Experts of a small language model: 16 experts in each of 13 layers, a sigmoid router.
Below are experts of layer 4 (counted from 0) of a mixture-of-experts language model. Rows are named gate (a neuron's input weights, with its number), up (a neuron's input weights, with its number), down (a neuron's output weights, with its number) and show model dimensions 0-159. Each number is 128 + 24 x the weight over its row's rms, rounded and kept within 0 to 255. Numbers have three digits each.
Before each expert's rows: "comes after" lists some tokens at least twice as common just before its tokens as in all text. This comes from a sample of Wikipedia text that the model never trained on. Tokens count by the router's weight.

# expert 7
comes after: "0", "9", "2", "1", "8", "–"
gate0:091131160097156138160127139143152160139117080139133115147106133122113078160112122118140134134129098136144142130128100144143154076109125131134093106128105126092116095131131132155096143136127149093138118089152118149174138098112129139110123134181131108080126109125136115106170111107159093079106145159155136166152149165168137084123117142142127120147130123075120120137137111096133117118131168121102098104158106078109153110096138113167130145106126165124081109098139130110110137163115143
up0:112098088077165128116155163117119143102102109122091162106104123162080097178141122107157179128125151092155116124150102086078161156157164145158111100166128151142114124156110149149162111126121136135122137127132144126124125099172158107115112079132112146115136154110061144129117143131158133110158085151125109132161096166148130108134168105104087120162137107134121128137106124076119162136159185134107105124140160127140108177124096100156121122126132150124131131118105136135121099179165072
down0:127090053133130116124162129140151131092117134086102113111074133175098117137138111087149131139142139158131135130149103091116145147112113153129094097127139129105126150171098127080099132167107115163145110092111097110154152141183148139112146159099098120107095144114111127148120113146113130142095130123167118126176081141167094107158113083120112132159163112116146113116163119112125124121136173133120122117109156139144124148105090076144124108125148112135137098159163116121132141148125137
gate1:117118130122121110104110120135094109120106097116154118147094122127120121108130124110102138074118111154157124127127106120169088122077148112130163152119129089154123146125117124121067128170155125115117135094126152139153169127124138066132155095123115132113107120131135107115103156116161113141094104174177121123149116167163133118147111142132127111128114117089126197117118139181151124086150094128117169125168160146130132071150130081103176142123137100103089111129119144120094134146113114
up1:132160131106131158151123130127154140138120123159118115145119106132089183137086108159187103156111123069064127121110126128175123124119145142089133118129180190075128128114112117109152127132104125106181112101108115129127089144097104112156107189094142151140101150121128132109106155139114152128143126123116116154132127120146135093158174121108129146138112144118120112127112095086145141144161171129120112141103122134151112166069098110151182141150097112090159149112115145143122120149168138
down1:164163122120117131117137114117113133150141126084171139147149109150152126126128127121156105107118120084088116124149129120132127150171122170105150137131138136076154131124129166098117135156124130085126107073098118099145141118083104072115154160111094164113088124136143105144103182113149101151127129150145128104147129132160109098126130144135081129120148141095153136165117139131158148117143093131118097131146131165118138111124187127154128121135125090108123097071121142132110102147111095
gate2:161134128095081095122107152140150165127144129131133157138155108175115142142102141142148157102101141165102110168126099145118141105116073158154092130098165114113171109105111137103110111124131105143129127119115121147134130113171106151101100122169141124137127097089132129170149112146152102113132096103119129135146159126137114123178134116131153100136150133104117130125105110158170131180120121142116137079148106127142167145108071124089105125136125086140120130129108095086126137093135137
up2:098127165106129154135106097143175148109090143162157129112156136118095143154102083116113128130114153078069130123138153146126121127165162130115166125151130130119113129192109097096123122142120114104146135109129126143083130172144124122122129119133140141105127117151081088101094118144094133129108146168139096130109075087162136111087122097135141147120151133100129106077093118098109164123143142121126121146133134133121136174150135146128177151123063124100154127120155145127160124160124140
down2:122171086152123122094153156137166095143148142127134135088147121116154109107115131135080128106125116129122106102120135123075139109135140133139111115140139123117148126114138144144155140121149128105060116191114086148144157159101130125147081174133118149146136120119172112155123102107128053119128111113167130139153138147110141150127151095130131136110159121154160133100082130137110182173078149110086129127152150128115124142129131173137147125167127094120114109108115147158146110150115140
gate3:124120130124098097119155130169111149141155160138152172152151088103137135143152147141158120150157140144136136095170111140096119063140107141083133142130124128106155121103127088121111160131101094124144127071123152130149124093080120138134118137130158100091086154099145129151139064111094145086121117148139144142169133159136099081106130214154144158119124156132155159139132075203150120117129170100124136104103089112172141117117094115143127134110143124189144108104138109102090113116112143
up3:145089136120170108098151164111107170107164126107160152074129121125162159114138137162158130113094111162101147152126110104166123169124143089119105117085172159089125100127162106094129147141131084115142168108098126098152143129156132133140127107121182133143092101106130133131107128117126099099128098139114137137142146157136079094123171121138125118116118110201130128146160161140158129147141128139155119166122101117102117109099107131162150131107134104144162107118126093086152114170138094
down3:108112101090095122125176113130143164109109111177110118132090117108160130114125154125082125129112119142092163138132090121152130150140118129131125086191100131136117144124167133144163102120119134128146111131107152105088146146133117114125123073117148122145125080133126122114140161095152122139096120086166108140096125137150135160185088131105099098155119111102166107117077157072130165130122093133115109121175113117116124128161161132135148107123130152105129178107101141147107105112141142

# expert 6
comes after: " |", "3", "6", "7", "4", "5"
gate0:108141122116123118145140100134079111109146169100141141147088118121125139130104124135101082135150148130123157130131136141142143109141139113113147121132193129162137103119150102048141156137170120147141120144167124124144172142116096106122131142116145136114098142124100118089115126146144115138114113161139130148161132118155107064109096149141135148150132123167162171070093083157162132105142161107116153076106121158137131111100156121109124151103138132122121119120128154129130129095144143
up0:122156184130096136156099089148095128156116166112141141105104101125145155117150116112148084158164154129128144114108100122183156082105100076150121101114071091148140128140155123112106140131146161097109110157139172132150125109116137129121152143111087110155122090117095116139116124108117159109110117145171156165158127113124112099118113102160151142140144099122121125108119092161148129084164160119089147076090103141131148092147151124121150090106133124117148109104099122131127123111106168
down0:130157135123127167133105065138151115171095146132084167123099111143164139148128158150143115158150146110110141128124093102151119136104114122135105095077144144121145138152140141140115110125130126118097124128180149098104093072115146119179120162101135101159129121112127127146130114100133124112126145145110134147130153132121108139145123162087115125107113089127106142149134122132182173098134155073088137104100154171121120175105180143118122133132133139139108097102114129122096140097115111
gate1:115106130139114139136201160087105141098122177152147122098106115164112106106118157078159102121155075123100161085127142134147130141132132132148165123155135136139186110143111144125130098104123127147106111114123114119089154153128163121126128112100124137090166129111085118116110130152127117132136133136142137111174121143125166128158102125151106124123115160124140140124126126060141104130124140142097128095095123124100185083147119109154141128180134143172129098123113116093117172188138149
up1:108149093100129147152127162145115119131120121152128092084136113131112161121138117136132120100159068153067128118063089146127161137112182169116124108133138156122143119131111137114123115161153175149163088122146112089108122123157145139107164135134098117175137094154095163135119127104099121164146143090144193136133105115138135153107120145115120103147147122133123114161139137074107147131159144117122088158138129083109111118123087151112165120103118132107140160174099141082138140118173120
down1:119152108122119135153116162116115132119129127152124107087151103107134162123131124122126115154133076100118085108081130125110169150153128120134087102130092156126132125149140107097105139096146149137127120162109100082153140125146119155132145117149111118179148111153130158108094160142147135138121137130136169118109052097124127136086175139111100118126205131094136098175126124088150156126166136112128127168145155109122108139118079142116165108086124111084123138147129156112145133117138115
gate2:101100104100076130127130124111120127143173150109100129131097126151133146183103144102155131114135126109113118145157106147099122126122107137109160154173170069106124122108089120113094118104193096139080127132143091124139151079130091152192102142145141112111118088101126110170168123098128163127155118137134138122163104134125111117115142154185125129147111176122146111132102125096157147138101093149136125140143094113099148139116101141141146147152123100135137144097157132097131186131124110
up2:137121125106109126109106080089130144137106142118094105146153140148097187107086094129155138138125119098068100164133143119132141107147124149119101140118151131120154142112083126143092092090104115126090111121150117123108100143174128139150131138112121116128155129125122115147105148154157132142119149131141135167110129164104128167165118103120150099128168095105121143157111084113165153170116100152144156112152170103109132111160151115173168153144112092153126138171108109105120123173150150
down2:129125146128108147117133118106130122149104162168116119098144135143076168128131132101133137127118122133088089151119113128101160108128175157141129146096163133096152140123095116157083143089053108129127118115167121082114152143196169113156170130097122105099141136124147105119161126146138134130105127142158145128104104125105128165160073130088168117104150099102096127124114116129126172125127096143151174108143167137144124106162134153137179125105128087152120144088115083119138117139153133
gate3:096097138131103118168163104148163093179176147118121121150142144108092128093131128093131141138132154075101113161098141119132154153089124094163128122159107127151125135099132117114150168149148108162155137119160122130130143084143135112132166158128130148141130144103118062163094143131087123136117100141102109130093127116111153125140106132140187145090108143123129127137149104059125133200113171137106125118113114147153120105118112125098110128157166116096136105111105127102187119130077104
up3:139141109128142141109143115105104083122081124158101141149137149162117169082110132149097110131104090101112119119124153117138107116101085148135133102114162106156154114144152130107162120093121198129105149163107156155155104161127126136142130128133108114111164132147096147146130123145097087134136131139102145120175105114146146198126192135163098082119097154140119138106120117129139109157158146123113170079099089143140157113152139074102154104123116149118160145108152140127140138152130115
down3:084136120134146148138125141129131142113124090141144152150095153095156135133138154103127152103127150123132120152126102116139170154174125102134124158156108112136105090105119144148123095148114092132132136126148126130102155133136117074112129169151104168108092096151178104091136103112133128127153199124116153140146127128123170044118064174130161142148162107099127132143123147132122184136130120122087074110129145111097149144091097173147097140107139108130118113129092138107127122121097147

# expert 8
comes after: "\n", "|", "-", ":", "==", "The"
gate0:091105080129139113136154093163126134082109139145126143123091155123105160131096085130149138110103121152132140127097127151108139154121128086154104151153123128122157103117149167177116118179116128163145123091156128147128132097178118136139142121150139123153167142134110072132118148056146125089156085107132130129136126178110193160130112142131097148103131119127104114113111125132107139125095096185131123123052104079096103132163135108126133163150185141125125141145132175145113123145082073
up0:177112108118127135161094154140111109153076104128109159106119156108125121093182150164144129108136166129160127137078115147120140083133092088133147147111135090137064143156146144110107124111120144123088124091131084116114111120145140126148145139115148085171115108111145140129124093134145082132139124102140165131114136129125149111142128135136167143131139125076142112138145149110133073168142138113164121100133154153151095152109148126145153098165125149159159128144127124151126106145146132
down0:125135142116113120111128120140162126111098152128138100100163098165150131083116096163111158140148100131081109150125107144167080134158159118113134104157119130107168150122156154150128119095115177126126091065162117116107125173119148068133130121106154117097126162185106130124176186117117103157118156151164130161152115150111140108111120121145126096125130136177120135145096131127165137122119145118139171103138191126129144111122160118119152134124167110132156097114118129086130116111123125
gate1:128149123130115140128153157153122104137150133156128153132113128130145154111151097149140109109145101134164123159121146133141127186130099112112118144131130141180120143150133099121093104133125159104145107134145074158159168102089133154131156107109162123091160104125124125115092147128068106130097081120169096126145112152167142167105127108105108102187132168121137114142123148123132152126087157103135093178113129139094160130156113087104125133145170102119142116109156163107145169162129107
up1:156109124141121117145161123126138131125131138120125125142132147129132135198105135144114131128114114116112075105093148161137134164139103134119150125153104102072148161107113136154141121157122085131141125056111121139099129075152108148168115160113150106157112123111162103126097109110172141116111099126121126162153169149090120141164154147126128147136111147154138128136103119104117136122153109145111191136176182120150137119123126122130103137100121127095150105128163131112145112125095156
down1:104140137143097150135137146119124109155119123117152123147154137128138116173104133162124107119137116120157100159120170154133155186133100140169115123161132124139119125107130109110107160149118129116109099110065115116137134121120112133118142129112187135118129112139127128099088094164136168102110094198106110131078106133119133113104098164124154188140139160147120166106114136123148129125162112097119145139143220121102129129118120110122126133136130134078157118131140131088166149175101142
gate2:103095165125126112157129143155116118118143118116110153122150124123098105146110120104089140138137120058127125158104078129139152084136101144128134152203063162154122138095099102133147137105113154129107099148175136147111161120146151185137173162151141131087136152115150103153150164142121137151066176112142142104105128152141131145133150140148148140144121157139158149101064127109106137083132141143132143140120105159176154112160155104159092107097144116125114130150109090106168133114114167
up2:130131135114094108134117129157141144145129099158160135091127166112141104148156189139149127174155129156133102145133144136143100107161169162151108079121114118149167141159083128118122119115174153150138152143072190119106155132127162091116098144144088135078125134118100160119131145123149138140099140134117148117132120137125135102158093113141109117124120138131078075150112106189115081108105123116102105150143116142121158118125140121119083138160111097118094103118160105125114106165134172
down2:119132119124126117105126075124091149105132162108142161117160160099183152073130150141125132099080082149163147104178133122144093186114127123130109077121123134157173115183167175116111124135125125124153098148147125147156102123106120111159089132135117146149095153143137096088102117112144119135131134089147157163178139115151109116142148099137132155132119157124175154109146155111142094110129130148066135098121124134094135153114148120168141112152132131123126121082145168114108103124114133
gate3:139103116158158118136104139141113126127109091129099139111108140169134127127107173098134155101089069103175154083111133147145127160104078123106124136141092132123173123137136144129093171109126147096112109146151154134153101068177141148112143091140130148099156118136125182119166118086139109116111116116163156128095124079149155162138120129106117153102130155106121145106129140115117130115149100131096101119109114132109116142127155100140160144121101116101089116109100092104167083107122114
up3:129140163109151127133149153140075138149167159133104096126137110103153082146089112112124131156159142131153077150136135130161107121122114115140098158127122105132130130108089070146148166084100113099097111158144119143098123149142107095126117143129122123110101120154123130087151152148092105112120133092140168141114167124153111132155127146104122132134118116142092100150149128120127108115134108155101143128143146151158120118121089172112133115139100139139137185104146126103130145106153150
down3:142166158158130149128116182101096140113107097116142112146116123111109113188151123113121157085109147146109112112132094137124093119111152142133130177132088125084117150119122110120146131123155117166103160111094107132102137152111139114112103150114145116157126117127168145089095082138142081130151147191064124119139089130147077150148142100142116155139113143125140175164109109152103105131120159089094123100175130127155153164117134155121090068162144160108147114139151142156138169145089111

# expert 13
comes after: " ", " |", " (", ";", " \"", " $"
gate0:110121104119174128139179156147104152119126130096122109147118123135129178165134143131125103130164115134161138144131101121126153164067181086108110152141147087093096095116142092144121124095119114172140127120133108127149154139120120106124143129117156133139086086134084091108112118083166117119098124143122144095094138126129126161134123153053132153149122138109113151126149153133131163111108121107130123164096120134134142124054125185122179122109115150106089147087171131149110128132131124
up0:134102120114104159103113142175088134143074137147129150129108111116144163132133157122150132071118121140106087181108089133105125131125086131070144114157151149127120083123145144089124128139103118138124120120109143113114115105116161106139168127123127128159110096124116146090139120120150117099126162119141099128129134106110166165106100174123120157123112153095120118145140129121103149163151199127107158138175172156177138102111117178140122124153121132154123122140160100111155141133133106
down0:134084160106114140124119120137125140141157131163124124154154115077115111134155125115133134122133100130101071187118096192129110114150088106103108097137106137155160120109131135075150107145147131102134146116134140115123101141132154125124160100133104110151106058129128160127145111099133118101147156168146133116127130118125123142103130120125123131112135144126128108164114104124108161177128157115089140152170174122167141109145117147146121105186117146134118123130164115118153155113158124
gate1:136093137150138119144159158140113145099153131085149113158105123130110127126143092113171133157136093082106124128105131145103147163091159108148172181124116149172153123089153127132130163127094121134108119123161090145096120115108111110153172135114153086139134175119112160103084120119149077122132088146147088119152160128140139111136124139151193134157130138115140112138090160118155127095105082124129162122147171126126110116141144108119152153178095112157144124112102149098127104119124149
up1:108132109142119127131095154125143113106086101160094134182106146096131146107075168101094108125108111169116105095101124139132161151199144124142135095106100101120097119058133135134171126163137149128146107130119092114107097106081097081145078120147125134135128107149131123138085118143136163088135122091117186169127159156133159169089110124107108143103122118116109149113121159128110103149178101147184099135124094140156121119151117150143154148110137126138122114121157147165124137160163158
down1:140123075154133114129148158128128134093091098143125140176113159147131156135134146096140109134150105155107126106123121167111152167147131100150136108072110110115100145119092144107157160156116168102143079112105098131096102111120123113105094136171138126140129113148127145155105127152102136084157089109132155162128142130161161142173118116088096108105115148113094142141113142130118068125179119151169122139137126126121131138145099141102180138102141106156113146135118147162107119119139159
gate2:127110130126098071123135164116102161135118086141135108158141120151176136148123068108151160152138082126141112112140141180135140136120112137156113116144085124189099095124162100157099145157123150157118116132096131089168139144129122113123162142115147094122132105143119145107135136111116125142132149123139146130093151074183113099111140122133131145166135152114145104098126123082129173115174132140132140126129166097144118096151165148160128134093126129134131106094181107146137186106143132
up2:159099123130155136152092076161151167111186149121123153126116140120106133149141219120108101124138094134110104067150142157137130121124109117098167119111140158095148121166153133114107092147136092099167142123102103111081114126087155180122134123147136108137134111127143146195077121087156158155132115118154110165142131133122146127131137144166135117117134151134168111135125107147084139128093136141119143137095086113092134161092080158083146140137121159144098133126139095140095082142113143
down2:106107092145091107141110175116114158147122066130165127155130091112177142140122109112152143136158103106130128104115126168151136153117101170125147102147101110129094081132143128152142136169149137121135141123101122093136168132136128138109129158122145097121119112096135117124119125067144131133154140086208131103090124134140157099148162140137133103135131136089121101143086109123131168112114123145142166116121105113144099130116183139157111124104129131152133152120195145155103187120114138
gate3:139107176120129082102139121162126115125125174100115113136112140133139123143085083114148123113174120112164150141145107133143133127112173134117122175114099090094128146129128172127165143118120182149100149149115157104123140182163130153167124131134096075142168111139164128133149145102111133138145132131139130137121093126144133127133197101090140124149121165124141161133148142128141113112115116125093105155178080141181171096163112107117100134114104111115156122098102153129145107153152075
up3:114128108152101149126095110105115175114150125150087122122154179070116155124106152161103108117148135113151170124166133154141104132134086139142134121143136096159147169128105148092132127146179132113187165124129069097094137154127155128128084120113141115120159091152116165123099159114126117150128111142157175155134104161144112111068110121139141130126136125124116166121182129126134128123117091133128136152188135139154125159115128120121154161118119144114104113132138087129086153161106077
down3:142114152145153072074149136109140141091156116102148121096121145116142141153116157118075141113149107151121145150124144104102170177107121145084123101129123126112103104141064155132050124148163129130113141144112155153120137195169149107140155106124099133078135132128168100175127164108166116115106151115096148104128108187138138128112101152153153143121091121133131109146152147129144091117129131130153126154125125154135124117109112171154096140109115099105110112120095142151089127117138096

# expert 1
comes after: " ", ".", ")", ";", " /", "′"
gate0:116093137119121140116119132141151144111150154107168158167074112105139122168102110116138173124122149111104142151127126162134121128134132131124125155137139146084164116107191126101093140124153112119124110108133077091093115109124133111133165152159163114143123112097068112119123147104145142109127132121157133036148099085141144076098177148133117128140133113089102152125135135127146086132131112139117127131153141102151128133107150106119120137121120118159122115123107188121133146086106082
up0:100122111120144144115134148079145129102163114147144139141152151121145125113147119132104147103142129072084140146141155100147134121104144115096169151120159101124143142115134142119123117125089136108143109115137129120122120145136130131112141079165146131127104155104094114115129134146100107119097096145108132085099120115187129104125111149141150121136102183176098146065144124126118121157118145125126180112141121107104098156115148159105115142100162088110112083110131145170148152143148130
down0:089156058117146148118136154104126176131110137148101100153180163112136121110128131103125120079149141149100140151168148156152128148071138133115179142135131116147130170101135137153151093165073161118088109158124131121133140169152124141133117074134144098114112160121108086132129142151115130131120119162089140145127149115160109073146098144141161137138099157134097132074149127120117143139109139130144149136133124143110089146128120157105109148100129120088150105114166151176113150118151134
gate1:093100145111092152118100139134118107097132175145119097168107106120127157150117165143173126124086136131137152066096140183126160114079141106111143121176153118175132140119139127122099149143139119126107070095122125128133126167100132109122137093128119138067146153130092117110155093086167161129101104127150154121118124139126111127138146159142116157111130160096104137059090143137085128142128107109135152147122104121172156106114139134075158165119115117138121123111137121082115140149115145
up1:097129126108132150162159085090109152166117112122116115125121125079166138108133107133128137143137134109130101127137111135133076126162090109128149107161144122151124105138146142133100157132082147125163108132141098085099135068060105155145124141089151172129151096148170157113086126084112106150144130084125145124138133144100182163086126137153106135098165144109145133104143108099135139108129113103105150140159112104170119128116176095139147091164145102141119137130125129136147164118078070
down1:109145160105157130128149083079112155175141084111136111127139109070188126136144121132104135140122109113108106114140126141139072103147098088112139121151134145130145094144134138157113154104106136112143099099142109104117142074080096143112123137102148188155143144172146130155127108087126098160150138101086145150144138163107142145074087159114114119135154134110119117128143093089111137106134105091114152118162132115148109141089129093104130083187144112121146140142149143133155178124098124
gate2:130184110174199117161117163113121137155137105143095103137110121135116156133086106144134126115080100124101118087146135131131123112100109141156089109115132128152107104120116119171133142097150112161097114121115161095130105115098121137098169094139113123099133164138129093147147104147156141162157142103123081154115134134108123125133129134105125121182147152133165102125108127063158101115110150119086118139103181114104130088128124135103120152157087128138120161114124111115151148144190114
up2:140153097100123120183135099118132163117140165135138142113138161137098147145110136156150128116099094144104178129188156136160110134144113098140138142122131093085158186111107104096112153135134168123121129148146093111099099154090135142109130132165104139138108157147110096151108112157163128107153122147168125149118168126139124115166149158179147118061127104088099129109160122141126185123085137136142128128125120119109112131087090064102099124101162128122116100118123129153137098106103133
down2:142126115097120091117132177099142150120099133126108117156121138133129105131131171131123064108150143136139170171132151152146138128091129068160162169140128182126108120156113088134123140068140109110120124126116155157120135129126136111108127119122091156156095103107120120124104158162092138142172072147117116086136091166147169087133164105137163132130169132119110102117128144114168112145112119107109104142073115126140128137148143116152122148128125094142123099131128122106106114147105136
gate3:093110091117130109114122100119136085135131171159183140150111136112113167131112149111139103168119123126153106133150130132189145110140133148134146109151165093183126138113149133164118103123132107090102148123136142122114121137159130131112120119067128112140159111098126107110131122130127107132092136103112112103154121155123122107109105143120128140140107118065172102124141169116128081079111110141122108138143107170110134114120136115116138109124130123152166123138150102110133148132121141
up3:109169123109097126116112093127165058113178142211139142125088151126119134158097140107125130155098122110088139151128135065136134136191128143109185123122146138091092120152168163118126180154149115136108077115148147115144148175131129145114151168107126117142138111140156132115163170157124111126152132070124161165144135111111128148111119093104160096142128122114126120124122141097146121093151122115116131158126151126136103131121127167156145128092157081169149117121124141112159121093194138
down3:149195126130090137133126150113158164137135127127099120124118154120115115146147127141158144138112131137110135155111111111088080132155085091103114170154119113090125147173103108093145152139127132133088100121127100141150147107120122152077116177151152073084094142176146143133112169164139149123169141124096136178120119103120117147133111118135113061115184144171109117134132097106108136138149145113145114139109133060139144102144098125146114150135151159120087131144112147147115119096157087

# expert 4
comes after: "1", " ", "2", "0", "9", "8"
gate0:114080119099129133110113114120134064151123111112139124119131130150102181159133099134127108099124125111129110144094150165076129155084151085144115146158143099150154135129123121129124107137118127153121146091109149107119121133109117133154100127150163096115157128141124112138145138126136131129115095136132113095156123176185157126121188104142138105145098100123152105133098135103167139132133153118136154113090109100113163150113135142164169172143117145160137109130114136154113114131168159
up0:129142165156112072128118191117126111141095120097141144126163135166121125140147118099097145118119139137158141102157132151137149165129155141129085150144148103129096134098070152137125164127153125125138122093113100147167101147105104088153130131142109113175137103110120112108161090164128095133142177108116096148106191113130110115151115111111107169153098093119116149081157118160107136109119137121160138162151161174135117094102165148105134125135120132133160129116125117122170114085112099
down0:125127120132122119137121185137130060146083130099110109148116136170105124135130097104140135137152161097138143089110111143155184181118124098168122140090111182153138134112092072122133166090121149135101113104103135149133086125118109147140131122143111108131125102089149129122172104110129168107159131119144103101117161160133131120122119130119141137143071137147109091114169118139117091169084184103135163138140106151164145141161121096138116092143100173173138124116132112125127123083136179
gate1:099126142126129093115137121135104183132139144107156130132138108114117158127169122116099114108111139107107088108104120114168113081108094121104070165125116131080125132115144126147104152124124154109165118097095110082119139086160109112132106114094097109101141173114154149163136095126120114124143139101142140125117127108170131087120168154110126143121142112154116174085173142093125111139179129127121094124177156088099135151118161120099123123135152116101118165120104150100093116120075129
up1:145113108107139140135155115123095132096159140142129126154113140108144065115145107112174170138149122195131110134104156145134126177120125149116091108129123127138157131116162104095121128131114124133112136159129147141133114142093135145134147142165177124128111130114135104087133130131152121117101096143115099160089193166132105118118106154108111128175126117125139117139102098151109132107096123090098093137070101119125131127155112138149090125149135148116076075108129108166130126109134141
down1:128111119145147110125124148109166115105137148117089101134095122128111079157125124130133095101086108095117140181116162168093091140114120126150184140092164133106106117146129204138151128098110118144125115124113106111128101100172131166140146117112087148158156118068173184116156117149123166123105103099131117093084172118132126105172125115149168162109142150061088121166126126124139136108136097138135152125107134155138135107122134096139120128119146082162079108143153114108118121130140105
gate2:141142117169118154119105141123089140092153170106152132102097142130130137105145133113146179168099129079158114117140112150128134119104085110114099129144172107141160148121126134103140097130125121103130110094149149118181136154127169136113145094155117099146114112100156114154118167136147109120132079135118159151120146109131090099092110141112104152161112132138147140114115138139152116111151121139136097140133162121144161126135090153106144105126191133103138143118130148115105120114139089
up2:129136151134145130120126106122113105165141102125076148138137103136116154123094110195128102145128126118132115143152144068070135101186172101155152128147113167114137129140086104133090130169140127144116149155133162123088104136127137135178142076091134140133122160131136144116170136103143147103109132114147128114112127097119148162105129110120120107123187122153132163144130134104140115133133158115172163119136180156120129108148133092114134110145085117111124132137164134153119101099092136
down2:094179114141114127118117112182170101123099133110134128146151184184118144082127168110093115127136087175157159134101138166135134113131176140116095095131099156138156122127121085103109170134099179107143106165127127122105122159136127117155114141095172109097134125134095133115154114127095085150102133168149083114164086142135146105092153134129149151124099162160102065103144133136148127117092192129135133151129091076092113123123156092118128146128111145111116085113151144129117123159159106
gate3:145103128122117124151107145115162109087132133127147119160134094123120127132171145115122103131141108132147111123161190126118102123119138128137126100129118113110150125129113129136095169153159153125132124088115110105144140110119114100127102119156116170109113123118154131203119132117168104111125109132113162161118171123148142120125151094122128095127089134156115073146142138150099130103158100100158173139151120138153156128128141117143134091090144140147094098105138120115108114159159135
up3:155101104181152161151083109106126121129148089095128102137073124085134113162154112160152140111119078198114128136121146134149128114129144148128117132123116157108124118123108141075163115146094141117159167145162100174153147136127124160123137124128153073102117108100162102097085068118112115142154122073140104130125118092112121143119116140137128137133124129119117154139168139122186200136102146143114124131118120140159082139142076179124158133119103124113125112121148142136144134105138145
down3:130099129155116068124142155139115133136097031134118164109127115135104174148107128167146135136105143147137146119097157104103128111121124136116127115112155082121084103085147099108135149122125163133159139137076125106139081138109111148114147152102130137125154103106163149118120135139144097102119145132088121112096138125155140142169136133106111178137120126136113096111102138087121128122115123120149149145119114146122175148107089092140103121140129122137158125141101140169120131116121184